From a checkpoint of a small mixture-of-experts model trained on Wikipedia.
Experts: 24 experts in each of 9 layers, 2 picks a token, a softmax router.
Training: a variant of Adam for the experts, 322M tokens, 4914 steps.
Below are experts of layer 2 (counted from 0) of a mixture-of-experts language model. Rows are named router (the router's row for the expert), gate (a neuron's input weights, with its number), up (a neuron's input weights, with its number), down (a neuron's output weights, with its number) and show model dimensions 160-319. Each number is 50 + 15 x the weight over its row's rms, rounded and kept within 0 to 99.
Before each expert's rows: "comes before" lists some tokens at least twice as common just after its tokens as in all text; "comes after" lists some tokens at least twice as common just before its tokens as in all text. This comes from a sample of Wikipedia text that the model never trained on. Tokens count by the router's weight.

# expert 12
comes before: "| ", "-", "|", "- ", "|  |", "- S"
comes after: " |", ")", " |  |", "0", " |  |  |", "% |"
router:63 79 73 43 51 66 52 35 48 72 61 65 61 97 61 33 35 45 53 46 64 58 48 51 31 67 24 19 71 50 70 50 61 35 73 33 68 74 34 42 31 62 59 59 34 43 32 48 20 56 34 37 33 56 74 47 29 25 54 65 59 54 12 44 57 53 54 41 74 78 33 54 46 55 22 54 55 47 50 46 41 87 64 55 64 58 53 31 56 58 50 64 54 33 60 54 38 76 63 45 51 48 69 76 46 47 62 44 51 38 69 39 46 48 41 48 53 40 24 28 56 69 71 43 69 34 62 53 71 49 52 21 28 38 57 60 34 42 53 55 37 39 65 57 47 48 45 52 46 77 25 48 65 63 59 35 45 63 48 50
gate2:60 63 34 31 57 23 66 45 40 45 33 31 45 46 45 20 47 62 63 50 55 39 74 50 56 40 43 53 46 41 57 60 31 45 39 63 29 53 43 74 45 39 17 55 70 37 63 61 26 19 27 30 78 43 19 42 65 48 67 38 58 34 57 56 58 43 50 34 73 53 52 47 60 72 76 61 21 70 47 59 55 31 60 49 67 36 39 56 64 33 46 45 46 57 38 34 64 38 46 45 48 57 69 66 46 63 29 70 26 44 36 32 52 35 46 46 67 41 45 34 78 38 38 73 53 59 60 57 60 61 59 68 46 32 47 38 34 42 57 38 32 39 52 65 74 67 82 38 53 34 82 28 38 41 67 51 54 39 53 33
up2:40 54 52 29 41 56 80 49 31 27 65 65 59 60 60 51 25 66 24 51 72 39 39 52 50 61 64 59 83 59 58 41 53 70 49 43 71 66 41 44 54 38 61 40 47 37 73 40 53 50 47 43 25 31 48 47 63 24 71 40 43 39 59 48 73 26 37 52 56 70 48 58 67 46 61 53 25 50 46 38 52 41 79 22 57 63 33 53 58 54 64 44 41 58 43 36 37 35 43 24 50 41 34 88 44 71 41 45 48 77 77 56 65 49 80 59 78 44 31 43 51 39 50 49 51 72 41 53 59 61 49 68 28 19 46 35 69 66 33 35 26 67 72 72 86 58 48 35 45 55 61 33 49 56 62 38 29 58 26 64
down2:69 51 41 73 30 71 45 23 78 74 53 36 68 50 47 59 37 35 49 45 59 54 76 67 45 40 51 40 54 63 56 47 53 20 40 48 55 33 37 41 55 18 62 44 62 80 49 41 53 74 34 59 18 44 57 32 67 38 41 21 13 40 49 31 25 65 52 59 44 59 45 49 58 39 60 47 56 52 50 66 53 40 30 59 67 24 34 56 21 63 58 55 54 56 54 53 53 51 84 42 31 43 37 38 51 58 31 69 62 34 67 56 41 53 41 34 85 23 53 38 42 59 74 42 42 69 35 50 57 38 78 87 66 36 55 53 44 31 35 44 51 46 22 36 56 66 44 51 53 50 59 47 61 42 46 33 70 47 48 47
gate3:71 53 65 61 56 58 56 53 61 55 39 62 59 33 55 51 32 28 24 41 39 52 55 49 80 43 57 83 37 70 76 62 44 39 35 54 54 34 35 37 31 69 26 72 32 47 88 72 47 64 73 53 99 36 17 45 65 69 49 47 57 61 50 49 41 58 52 44 49 31 37 58 63 57 71 27 42 59 37 62 68 28 51 29 62 43 50 69 68 53 39 47 50 46 48 49 56 35 23 36 54 56 65 38 50 32 20 54 52 76 57 75 67 57 53 36 49 65 42 46 54 32 45 52 52 32 43 44 74 58 62 57 36 51 48 35 45 12 48 69 36 63 58 66 65 32 88 39 58 54 99 32 43 76 64 40 53 39 45 70
up3:49 46 52 44 65 24 56 45 39 54 53 25 54 43 45 50 79 47 54 54 45 66 47 60 54 46 53 06 66 44 52 34 54 61 41 42 35 40 52 27 56 65 70 31 69 67 15 47 45 36 19 51 40 67 57 55 46 49 44 57 52 63 35 61 70 48 61 78 40 63 51 66 20 59 32 45 43 49 61 39 40 75 56 59 28 38 65 63 59 40 52 57 62 53 42 59 40 56 99 16 40 52 33 51 38 34 81 69 49 47 18 45 32 75 65 69 57 50 65 54 49 85 51 58 60 55 51 28 51 35 45 41 85 56 41 34 42 48 44 31 62 58 39 51 21 66 51 43 57 54 27 53 52 28 56 74 51 60 74 34
down3:32 44 28 45 58 31 48 49 75 52 60 46 52 47 40 61 66 52 42 43 58 57 58 55 81 51 60 43 70 34 62 46 57 43 28 54 76 31 57 15 47 48 74 28 59 86 57 19 27 67 44 62 52 61 54 35 57 35 58 49 31 74 62 15 34 42 47 74 74 46 44 71 24 41 67 50 69 53 36 45 54 53 44 37 72 40 45 51 29 60 63 26 38 60 47 65 53 36 63 33 48 83 27 29 37 69 49 51 58 57 33 55 44 19 55 52 55 45 33 39 52 56 44 58 40 39 56 57 68 65 44 50 40 45 58 62 55 66 00 50 39 55 34 38 55 48 41 53 65 42 64 33 90 57 40 31 50 58 33 41
gate4:32 68 67 86 71 42 79 74 61 63 45 39 45 52 45 19 66 35 61 57 44 31 42 38 77 57 31 36 71 32 50 65 85 23 44 63 55 38 37 67 47 42 12 45 56 59 55 47 61 59 71 58 61 76 41 61 60 28 54 63 51 47 60 59 49 81 48 32 62 57 56 49 36 34 68 36 51 46 65 58 55 62 63 24 56 74 51 44 66 50 21 60 45 54 57 58 31 40 36 53 67 60 64 50 64 71 55 62 42 44 55 70 75 71 73 36 19 57 46 34 55 36 56 42 54 86 56 60 34 57 80 40 36 65 70 70 69 49 47 61 37 65 69 23 57 59 77 45 78 33 46 36 30 46 38 75 35 46 74 24
up4:60 67 61 45 53 81 71 52 52 41 32 65 37 56 48 54 26 46 66 63 79 58 34 22 26 85 74 46 70 73 40 62 36 44 52 57 58 43 49 46 36 35 55 73 55 47 33 49 66 54 75 61 52 49 49 46 60 42 36 55 63 58 58 50 44 73 57 56 21 16 50 58 79 50 68 62 34 78 19 49 57 46 69 27 50 56 46 30 76 40 52 33 66 50 62 53 65 60 41 31 44 78 51 57 58 57 49 45 49 55 47 51 53 35 65 52 78 73 31 28 62 48 54 28 56 28 63 64 35 45 46 64 81 66 29 25 42 50 70 53 36 38 60 65 51 65 61 33 36 42 44 30 53 55 61 43 57 81 43 59
down4:47 70 44 77 26 70 51 60 60 60 65 58 64 50 34 54 45 63 70 66 78 39 49 41 46 34 13 59 52 55 44 64 59 57 74 32 48 64 43 42 71 90 26 33 57 38 35 48 51 59 21 30 40 59 40 20 89 34 48 62 43 53 42 43 58 69 59 41 63 45 46 33 61 71 36 56 57 42 45 67 53 66 30 51 57 41 49 48 54 43 58 53 59 42 25 46 43 62 63 31 51 63 63 37 50 12 36 36 40 53 39 47 52 68 42 56 52 80 21 31 32 56 55 55 64 31 66 29 41 52 56 36 59 83 32 57 57 20 56 42 43 37 44 63 43 40 51 67 41 55 37 54 31 55 68 43 50 36 45 37

# expert 8
comes before: " | ", ".", " |", "–", "; ", ","
comes after: " | ", "–", " ", ".", "| ", ","
router:49 54 18 75 58 56 30 36 49 41 64 15 39 53 55 52 55 64 29 38 59 61 58 86 83 69 63 37 35 68 47 54 53 36 52 43 54 51 54 58 77 35 59 78 47 19 38 76 44 60 42 61 57 21 50 62 57 59 50 54 37 28 39 67 46 54 62 44 34 75 41 24 45 23 51 49 37 39 43 39 55 51 73 20 49 28 69 46 54 68 44 47 32 62 66 35 54 37 40 47 75 54 74 51 46 21 19 46 47 38 64 67 54 56 57 33 63 43 52 54 43 15 75 63 51 41 51 58 43 22 64 51 75 41 60 70 46 33 35 43 49 66 59 47 71 82 55 40 46 37 80 39 16 43 56 29 70 69 76 50
gate2:59 59 80 41 22 58 60 58 49 48 00 61 39 81 57 26 35 77 46 71 46 24 46 25 36 72 45 60 47 38 48 68 56 73 47 40 56 48 60 71 37 70 28 53 66 53 38 42 33 61 34 44 48 39 39 49 44 67 56 70 55 53 91 34 39 32 50 57 61 69 46 37 67 56 62 75 27 55 45 48 52 59 46 48 59 48 55 56 80 52 57 73 65 41 43 51 57 48 42 37 51 41 55 23 69 62 59 44 35 51 52 41 78 29 62 48 71 75 36 50 49 58 26 43 47 62 72 83 51 55 57 40 49 50 46 49 67 39 47 46 68 57 55 51 57 42 52 35 59 35 37 41 51 43 53 76 72 48 54 57
up2:46 62 53 33 42 17 17 44 46 42 53 21 47 18 56 59 52 38 52 52 48 49 58 56 63 55 52 35 47 54 45 52 53 43 59 32 52 59 70 62 56 62 33 55 62 61 61 56 40 45 52 57 58 39 41 49 67 53 64 46 54 60 51 55 51 37 56 47 27 66 35 79 72 43 48 28 29 49 50 41 44 63 56 46 35 09 68 41 89 37 50 67 61 56 60 57 64 75 67 36 76 33 57 58 65 38 43 47 54 38 56 35 65 57 73 39 32 67 63 62 53 59 40 41 39 35 50 52 46 63 53 50 41 63 05 33 26 74 65 45 54 78 45 42 42 71 79 45 63 24 95 50 48 48 66 53 75 55 48 24
down2:56 58 38 51 65 35 38 58 42 51 96 42 46 47 37 60 41 40 34 45 30 61 68 55 47 63 28 37 50 58 29 42 71 40 51 45 51 44 39 55 68 56 39 41 59 53 42 38 57 35 70 73 54 42 53 64 63 57 40 42 49 61 40 72 32 47 50 42 54 73 53 24 39 76 52 56 34 75 31 62 34 62 87 52 51 36 22 67 72 39 54 67 51 73 56 25 65 52 61 67 48 00 55 28 70 63 47 59 44 41 91 25 47 48 72 61 23 58 64 67 62 43 53 50 60 73 55 31 48 40 76 49 60 52 27 62 31 37 46 38 52 53 36 54 68 36 59 62 48 29 57 65 43 26 75 44 64 45 62 03
gate3:55 61 72 35 27 43 54 29 47 59 19 43 59 36 47 26 50 28 34 24 36 23 70 23 34 37 45 40 57 22 53 70 66 36 48 22 53 67 46 57 53 52 47 40 59 81 75 43 35 64 44 31 57 50 21 73 43 23 49 81 40 26 79 25 76 57 45 66 43 19 15 45 61 47 35 48 67 49 64 74 43 65 43 47 50 53 66 40 46 50 86 86 47 55 37 29 39 69 75 74 52 44 56 54 48 74 41 54 63 67 49 66 67 33 31 26 33 61 60 31 37 66 56 60 59 42 40 63 52 29 39 35 67 51 60 30 58 62 55 67 45 44 54 41 55 50 55 38 70 36 49 78 55 41 46 55 60 39 54 44
up3:58 52 37 38 16 14 32 39 34 34 50 33 43 54 53 37 74 21 42 30 73 74 65 82 44 28 72 53 46 78 61 45 73 66 28 27 28 46 41 67 45 44 35 75 34 34 56 59 48 47 48 21 12 63 47 64 50 25 46 83 54 52 29 43 59 47 53 51 71 61 57 37 28 27 38 61 33 34 42 40 60 59 44 72 40 63 68 33 54 37 48 70 60 72 48 31 33 18 60 65 49 44 56 14 20 40 40 41 66 48 62 62 55 34 22 36 50 54 42 59 27 56 58 49 56 77 62 32 60 64 34 34 68 55 47 51 49 72 78 36 35 44 60 40 70 56 43 79 50 44 46 48 34 48 43 34 38 73 33 61
down3:56 50 47 51 36 37 49 53 23 37 65 04 78 52 52 54 57 74 42 38 37 57 27 66 61 47 39 66 30 60 43 34 40 43 16 39 72 18 51 39 65 56 44 58 37 67 47 27 56 58 24 06 50 55 71 51 55 33 39 53 51 67 56 47 37 33 55 54 62 35 33 49 40 43 58 51 55 58 60 46 43 34 37 49 52 24 57 68 50 39 60 47 61 32 63 27 44 28 42 57 42 51 64 38 52 42 61 35 53 64 44 59 45 51 39 38 13 78 44 45 55 56 55 40 72 47 60 67 58 59 37 37 70 56 48 39 46 68 66 58 45 52 57 66 36 53 71 38 44 50 64 27 51 33 49 41 28 75 80 65
gate4:67 65 61 23 51 63 45 54 42 73 46 58 65 30 42 41 45 56 47 52 55 61 59 43 16 36 34 46 42 31 40 55 51 55 54 43 32 41 46 54 42 37 50 57 60 65 37 27 53 83 65 44 51 70 31 32 54 44 53 54 23 44 58 34 38 80 34 50 36 33 67 40 55 81 64 40 83 61 27 39 49 68 46 34 61 76 67 65 51 61 61 58 22 60 41 67 42 58 33 25 48 48 33 56 52 56 78 80 54 52 36 33 85 69 62 69 56 47 62 32 61 74 55 56 40 46 68 59 62 72 51 55 50 60 60 58 54 32 23 62 44 40 41 62 41 48 57 52 39 72 50 57 37 20 45 78 18 19 23 85
up4:47 26 30 42 64 41 42 50 48 66 63 33 51 39 55 23 61 58 37 54 62 55 47 31 60 47 48 18 40 54 29 40 79 35 38 52 27 32 48 69 70 42 53 50 58 35 50 46 69 40 77 50 45 35 51 28 50 62 77 64 15 35 38 55 37 54 44 35 59 43 67 53 09 57 78 48 49 54 58 25 76 50 65 48 58 61 57 63 69 70 36 37 38 61 63 43 47 60 29 64 30 28 47 49 44 48 73 67 28 43 56 52 39 59 53 45 57 39 56 60 54 38 76 64 36 61 72 38 48 62 43 64 42 63 27 67 30 61 48 50 86 41 65 42 42 55 72 60 45 64 53 39 52 75 61 83 49 28 50 67
down4:67 50 30 57 56 72 75 41 42 68 53 37 41 37 75 45 51 76 48 13 41 85 70 26 57 67 15 27 33 54 23 78 61 49 52 29 89 09 60 46 44 47 61 31 44 21 67 33 09 57 68 47 36 39 47 42 55 70 56 46 46 43 70 55 51 43 70 32 63 45 30 41 27 64 48 43 39 52 49 47 57 39 67 81 60 84 32 63 70 53 23 39 36 58 46 60 52 22 24 23 33 39 38 56 38 57 41 50 38 60 49 39 45 27 40 58 54 43 47 42 49 66 76 52 26 40 78 46 40 59 41 57 58 63 58 65 35 41 56 50 43 51 54 52 23 73 60 72 55 50 54 67 63 61 54 50 67 52 64 44

# expert 18
comes before: "1", "2", "0", "3", "4", "5"
comes after: "0", "\n", "3", "1", "6", "4"
router:61 44 61 71 33 48 67 42 36 66 45 53 39 39 57 37 52 60 49 12 61 27 67 38 38 29 28 45 29 62 48 50 45 33 54 16 41 81 47 42 49 55 47 56 51 65 45 29 66 82 66 37 64 60 47 62 55 63 56 59 52 53 30 63 82 40 40 48 52 32 27 47 57 64 51 61 20 85 66 83 59 46 44 87 41 38 43 57 48 78 38 60 66 65 51 52 50 70 48 73 48 58 44 31 43 73 32 61 33 57 55 46 56 47 52 70 20 26 51 62 46 68 47 64 75 48 74 38 75 35 33 48 22 24 44 64 67 69 55 42 61 42 62 62 17 51 30 53 67 57 31 53 50 31 43 42 50 59 24 55
gate2:37 44 59 47 37 40 47 34 74 46 49 45 47 50 26 56 54 52 50 58 68 44 56 58 47 55 45 52 42 57 27 26 48 47 57 46 34 71 32 49 20 48 52 16 53 33 28 37 35 36 43 42 47 67 64 86 44 48 74 52 34 26 48 50 67 49 68 40 79 54 44 59 40 50 22 49 62 48 53 40 36 27 62 54 37 48 59 54 32 54 52 56 50 21 56 43 68 71 83 31 49 58 62 25 47 28 43 67 74 46 42 36 41 56 49 65 62 60 43 30 24 49 65 42 59 66 41 35 39 38 54 55 41 50 50 69 77 51 65 63 59 76 75 29 36 50 69 43 72 53 73 76 73 20 64 43 44 52 54 32
up2:77 44 40 67 69 75 55 24 33 71 23 64 61 45 69 48 79 66 49 43 36 54 73 49 57 45 54 35 49 18 46 68 70 64 61 44 43 68 34 70 44 49 28 70 40 29 47 68 42 51 73 57 17 72 44 38 46 14 66 78 53 37 46 36 14 58 75 30 21 40 38 59 81 70 37 47 58 51 27 21 64 67 39 75 64 27 64 43 47 34 59 49 24 36 43 67 36 52 62 67 67 57 52 59 12 43 29 57 35 31 39 41 66 54 46 43 53 65 64 62 49 51 49 31 48 56 45 38 22 28 30 37 48 63 54 58 26 72 40 65 40 54 41 48 82 67 27 61 42 71 31 79 38 62 59 55 75 45 43 50
down2:22 64 37 58 60 64 42 32 49 45 53 56 31 68 51 50 54 71 43 35 41 45 45 54 85 47 55 41 55 25 51 72 18 61 39 59 67 34 28 44 44 45 51 33 68 60 50 47 51 36 54 50 27 28 28 66 34 55 51 61 21 37 59 64 42 58 50 43 34 57 20 40 52 61 35 64 90 55 75 43 54 42 41 58 50 35 01 52 63 41 51 20 42 75 35 60 39 48 68 68 45 55 69 29 39 62 35 40 32 43 81 60 65 50 54 69 33 51 27 43 49 56 44 37 61 40 54 37 59 49 40 58 51 41 48 42 26 16 47 54 53 60 67 45 41 30 52 60 54 45 44 54 38 64 37 47 18 37 48 69
gate3:42 36 29 51 62 40 60 03 39 24 30 57 42 51 38 44 53 38 59 69 67 46 29 57 42 52 38 69 56 54 43 42 41 60 30 63 62 53 39 65 54 63 70 53 63 27 70 74 28 37 70 34 38 71 52 57 47 29 57 46 38 60 65 41 52 50 57 27 58 68 58 46 48 44 41 43 63 49 35 27 44 42 54 42 73 48 50 58 40 49 45 45 40 74 60 51 75 43 26 46 36 25 63 32 20 39 52 33 64 51 62 52 45 49 64 47 43 39 45 31 32 60 60 39 44 63 28 26 46 79 64 31 88 36 30 42 20 39 51 25 30 45 38 66 45 29 62 36 25 78 48 29 44 45 55 62 51 71 61 43
up3:49 77 42 59 59 42 50 60 51 28 61 57 49 52 64 55 75 31 52 58 32 61 58 73 61 22 60 52 81 34 61 38 36 31 18 45 16 57 51 31 52 52 48 31 40 47 41 54 35 48 22 39 27 65 51 46 80 69 45 40 28 55 50 19 62 62 40 48 41 45 50 65 42 58 55 42 73 71 54 14 35 45 44 65 35 56 49 46 64 63 62 60 83 54 61 35 42 68 78 46 41 18 47 53 62 25 58 46 43 63 25 56 63 37 56 45 99 39 37 56 48 50 46 45 61 19 55 32 25 23 54 68 52 67 43 20 40 33 39 36 43 69 70 67 46 30 39 59 31 69 55 48 61 55 66 56 36 52 70 21
down3:60 64 26 48 55 57 44 68 64 44 51 39 54 33 27 31 45 49 35 48 44 78 84 52 24 48 59 56 74 44 35 73 55 36 36 40 45 56 66 52 47 54 48 64 60 52 69 48 47 35 35 45 76 19 57 53 61 65 31 68 85 49 37 55 27 78 58 40 27 51 39 56 46 47 67 47 34 57 05 43 85 37 72 35 45 69 22 61 44 37 43 69 68 58 51 38 57 49 40 49 54 41 46 71 84 33 48 35 44 55 41 61 54 46 75 70 80 45 61 56 74 49 34 48 55 34 67 51 39 56 52 41 47 45 63 37 41 12 41 53 47 28 48 35 64 59 59 54 65 32 50 55 40 65 38 65 30 69 89 32
gate4:85 25 52 65 56 11 64 62 51 57 57 34 12 34 38 40 00 57 49 78 54 64 33 50 45 63 81 56 54 81 43 56 35 36 37 54 40 45 46 40 36 67 52 20 53 24 18 59 59 27 47 46 42 50 28 44 45 51 60 41 74 61 73 33 62 65 67 59 30 32 67 65 11 43 41 39 33 31 65 37 50 39 23 32 59 27 32 65 65 26 43 46 46 60 32 35 35 40 53 63 39 32 65 37 86 34 27 48 56 73 36 47 58 47 62 42 74 52 54 37 43 24 50 50 58 64 63 50 57 59 67 42 44 58 82 37 49 53 36 27 53 54 38 49 49 76 78 72 33 76 50 43 54 49 63 53 52 45 65 42
up4:41 23 37 38 47 22 40 35 58 59 56 51 28 65 57 65 62 53 35 31 49 54 69 43 53 75 33 72 51 65 40 18 67 73 58 60 48 41 50 34 66 74 39 53 39 59 64 45 47 69 47 59 61 70 73 58 66 49 57 30 41 25 55 70 33 46 40 36 69 44 59 48 80 22 48 65 55 52 32 70 10 28 47 55 31 62 40 43 55 69 67 67 52 40 45 69 68 50 82 45 18 52 36 70 25 42 57 42 47 32 56 67 25 64 58 38 68 36 84 36 48 50 46 46 53 58 57 05 36 37 59 61 55 27 40 33 68 53 51 37 49 55 61 48 65 65 46 36 67 62 52 57 43 41 67 50 71 47 26 15
down4:49 49 52 27 64 61 63 38 43 50 67 64 82 36 43 52 53 62 48 18 81 77 58 41 63 61 52 67 54 65 60 29 47 20 38 35 63 61 33 58 64 46 66 37 57 99 46 36 20 60 59 44 52 66 65 48 61 50 81 47 78 49 37 60 61 24 58 42 65 50 57 53 48 32 39 32 62 56 86 65 24 36 69 85 59 64 56 50 36 46 45 59 50 50 53 71 73 43 60 80 46 36 57 45 65 69 54 72 52 43 56 69 54 53 64 65 28 54 29 50 20 34 52 39 72 53 33 52 54 58 86 61 51 49 50 72 32 38 54 56 53 61 35 52 44 54 28 31 57 60 70 45 61 48 41 42 62 57 45 26

# expert 14
comes before: " | ", "–", ".", " |", ")", "; "
comes after: "1", "2", " | ", "| ", ", ", " "
router:29 35 20 56 52 54 15 54 37 55 31 27 45 58 43 38 33 48 35 56 55 44 48 52 65 55 87 57 17 56 55 54 50 26 31 53 45 57 68 34 48 35 54 72 59 42 46 70 31 50 31 68 42 44 22 50 55 61 37 48 45 41 66 42 40 48 45 29 36 68 52 35 57 45 49 42 45 29 58 63 56 37 42 07 25 39 60 58 41 71 41 28 27 52 60 54 72 45 56 46 87 59 47 46 41 17 53 36 42 47 48 74 69 70 57 15 62 66 40 52 34 35 75 75 66 63 38 40 63 30 58 34 70 22 48 47 77 43 53 68 24 48 58 20 58 54 55 24 59 53 57 49 37 24 43 63 75 37 64 39
gate2:75 63 63 57 58 91 62 40 71 54 60 62 48 45 52 40 65 36 62 46 57 63 33 55 50 55 38 56 67 53 55 47 34 49 69 61 37 36 30 80 83 45 37 11 54 56 53 44 72 28 66 33 54 52 63 54 45 71 73 52 37 33 30 44 40 55 46 41 45 43 44 44 71 40 57 76 30 73 65 33 25 30 53 64 54 47 48 21 73 48 56 44 02 47 40 56 68 49 47 55 25 40 99 64 52 74 39 66 44 54 72 52 28 53 50 55 39 40 52 54 50 40 52 33 44 46 41 79 52 51 74 63 24 73 53 42 62 48 47 49 27 41 63 82 72 44 54 55 70 52 60 42 43 49 81 19 32 73 36 51
up2:64 45 52 44 67 77 35 57 40 60 29 58 52 24 42 24 22 38 68 61 58 57 58 60 40 43 69 78 54 38 67 55 39 41 61 60 52 66 43 58 59 54 52 64 33 29 58 25 66 40 66 48 70 27 30 14 42 86 55 53 40 59 61 51 54 48 36 47 24 44 42 48 60 29 42 65 38 60 55 49 35 22 40 26 42 75 69 35 84 55 68 44 39 48 41 27 70 72 25 78 57 33 42 23 41 56 38 50 81 37 48 35 57 50 54 34 50 53 46 49 59 79 55 45 44 50 46 58 70 78 62 53 37 62 51 31 69 49 42 61 40 41 40 58 66 65 70 79 45 49 65 73 38 73 46 20 24 63 36 72
down2:39 39 36 42 41 58 52 66 51 95 57 48 48 60 72 18 54 42 62 26 63 67 57 62 75 47 33 36 43 38 55 70 34 45 60 79 29 64 56 64 54 64 45 42 78 54 66 80 33 47 32 34 40 38 52 45 29 60 18 59 48 63 74 68 41 11 29 31 40 70 67 76 47 37 57 39 68 56 53 47 43 51 48 49 64 44 42 77 61 52 51 55 51 49 37 49 62 67 31 47 42 61 28 45 20 27 45 54 26 50 64 68 18 38 61 42 79 34 60 33 68 61 16 49 57 51 43 58 38 63 34 38 65 38 52 39 41 51 47 46 54 51 03 56 44 86 71 53 66 30 48 61 57 62 62 39 71 56 29 59
gate3:59 39 61 45 48 18 45 75 64 26 70 57 60 52 86 51 52 53 54 60 50 47 29 44 51 62 52 58 69 15 50 73 27 65 62 77 64 38 60 66 48 77 48 39 33 54 67 48 55 44 44 40 37 29 69 60 43 41 49 52 00 58 34 44 48 62 39 53 48 54 42 82 27 57 40 39 71 37 40 42 30 66 45 57 59 46 31 39 43 40 49 42 51 68 62 52 67 50 42 43 19 26 51 61 35 58 42 51 49 56 45 25 64 39 56 60 21 27 64 73 36 52 27 72 73 47 41 49 48 36 24 62 50 36 60 55 62 54 38 40 46 45 23 57 57 59 78 58 26 43 22 59 44 48 54 54 31 51 45 57
up3:30 35 29 53 30 35 41 66 55 37 42 53 21 66 39 32 76 46 54 57 64 32 74 56 73 61 57 33 55 31 63 51 47 65 38 60 54 35 55 55 57 48 64 57 64 86 67 68 26 55 28 39 16 48 37 41 22 64 44 63 41 41 43 85 55 50 39 61 59 88 30 43 37 54 60 46 54 27 54 50 54 59 31 45 39 53 56 63 58 58 33 35 42 42 55 39 52 51 53 54 37 39 63 77 32 41 48 50 37 69 65 68 78 32 06 45 56 29 57 59 14 47 70 38 78 30 55 41 57 48 46 37 67 23 63 28 80 56 64 58 43 38 20 39 39 72 52 38 61 52 55 49 50 44 41 63 57 75 53 70
down3:38 47 57 34 57 64 34 44 61 54 35 62 23 61 56 50 73 59 72 51 48 25 67 62 61 20 39 32 76 50 37 47 58 64 30 59 30 72 55 35 48 75 51 39 48 56 62 48 40 59 54 28 36 55 51 63 36 67 57 57 67 26 45 60 81 29 54 56 60 34 57 42 46 89 43 42 35 48 27 72 54 37 45 80 51 45 09 57 38 17 44 22 47 43 55 56 58 45 74 29 35 37 54 71 51 54 64 46 38 71 65 72 46 33 38 69 52 28 45 49 49 42 47 46 63 32 66 50 54 66 23 56 55 31 58 42 66 45 51 54 36 70 60 75 38 60 56 27 50 61 51 47 67 67 68 45 45 35 57 82
gate4:57 70 69 33 86 39 54 41 49 53 52 52 21 41 40 32 65 73 28 35 61 32 58 50 33 37 32 49 65 41 52 47 60 44 66 53 51 46 06 66 47 50 24 30 49 62 49 48 37 35 62 28 19 44 60 57 39 56 62 76 39 55 51 27 59 56 49 57 54 54 46 42 62 54 31 24 69 77 35 45 18 64 56 73 63 27 62 48 23 33 47 47 33 70 58 47 50 37 48 51 38 46 63 40 45 58 47 65 41 64 54 43 47 28 68 66 47 42 47 54 59 40 47 40 68 48 57 58 58 37 80 83 29 75 65 25 33 45 37 38 40 43 52 73 73 38 49 57 36 65 62 73 52 54 67 42 48 48 53 58
up4:26 27 38 62 36 46 62 61 48 72 68 60 35 48 46 37 20 32 66 68 71 19 48 56 55 55 73 42 57 40 31 70 66 53 40 35 56 67 76 49 65 62 52 43 62 70 57 65 74 76 46 42 52 52 56 57 54 43 51 70 16 58 32 53 58 44 34 67 53 40 70 48 69 50 85 71 66 34 47 55 40 62 61 34 36 47 36 53 66 78 68 57 79 39 65 32 70 50 18 36 33 39 33 59 39 28 34 17 48 52 50 59 65 48 31 47 35 40 68 49 30 71 48 55 46 43 61 49 44 73 50 34 59 21 49 51 50 25 64 44 24 65 36 61 41 49 48 40 57 42 50 46 51 63 48 62 35 60 46 49
down4:36 29 55 44 75 44 48 32 42 45 26 37 11 51 14 17 55 49 43 68 58 45 55 40 38 28 58 32 43 45 52 52 54 53 45 50 41 69 36 53 39 53 61 37 56 50 26 47 39 25 56 24 31 77 36 72 44 69 30 31 46 53 66 45 47 31 51 79 41 23 40 31 43 36 41 59 28 65 50 68 62 69 68 39 31 65 53 59 53 39 33 48 56 33 42 43 59 38 31 36 36 42 32 52 49 39 43 16 48 47 75 58 65 53 14 41 53 81 35 58 39 28 46 53 41 46 51 55 48 60 49 43 45 54 62 50 47 36 30 57 40 86 52 41 56 60 38 67 58 62 27 56 75 57 45 77 48 84 37 58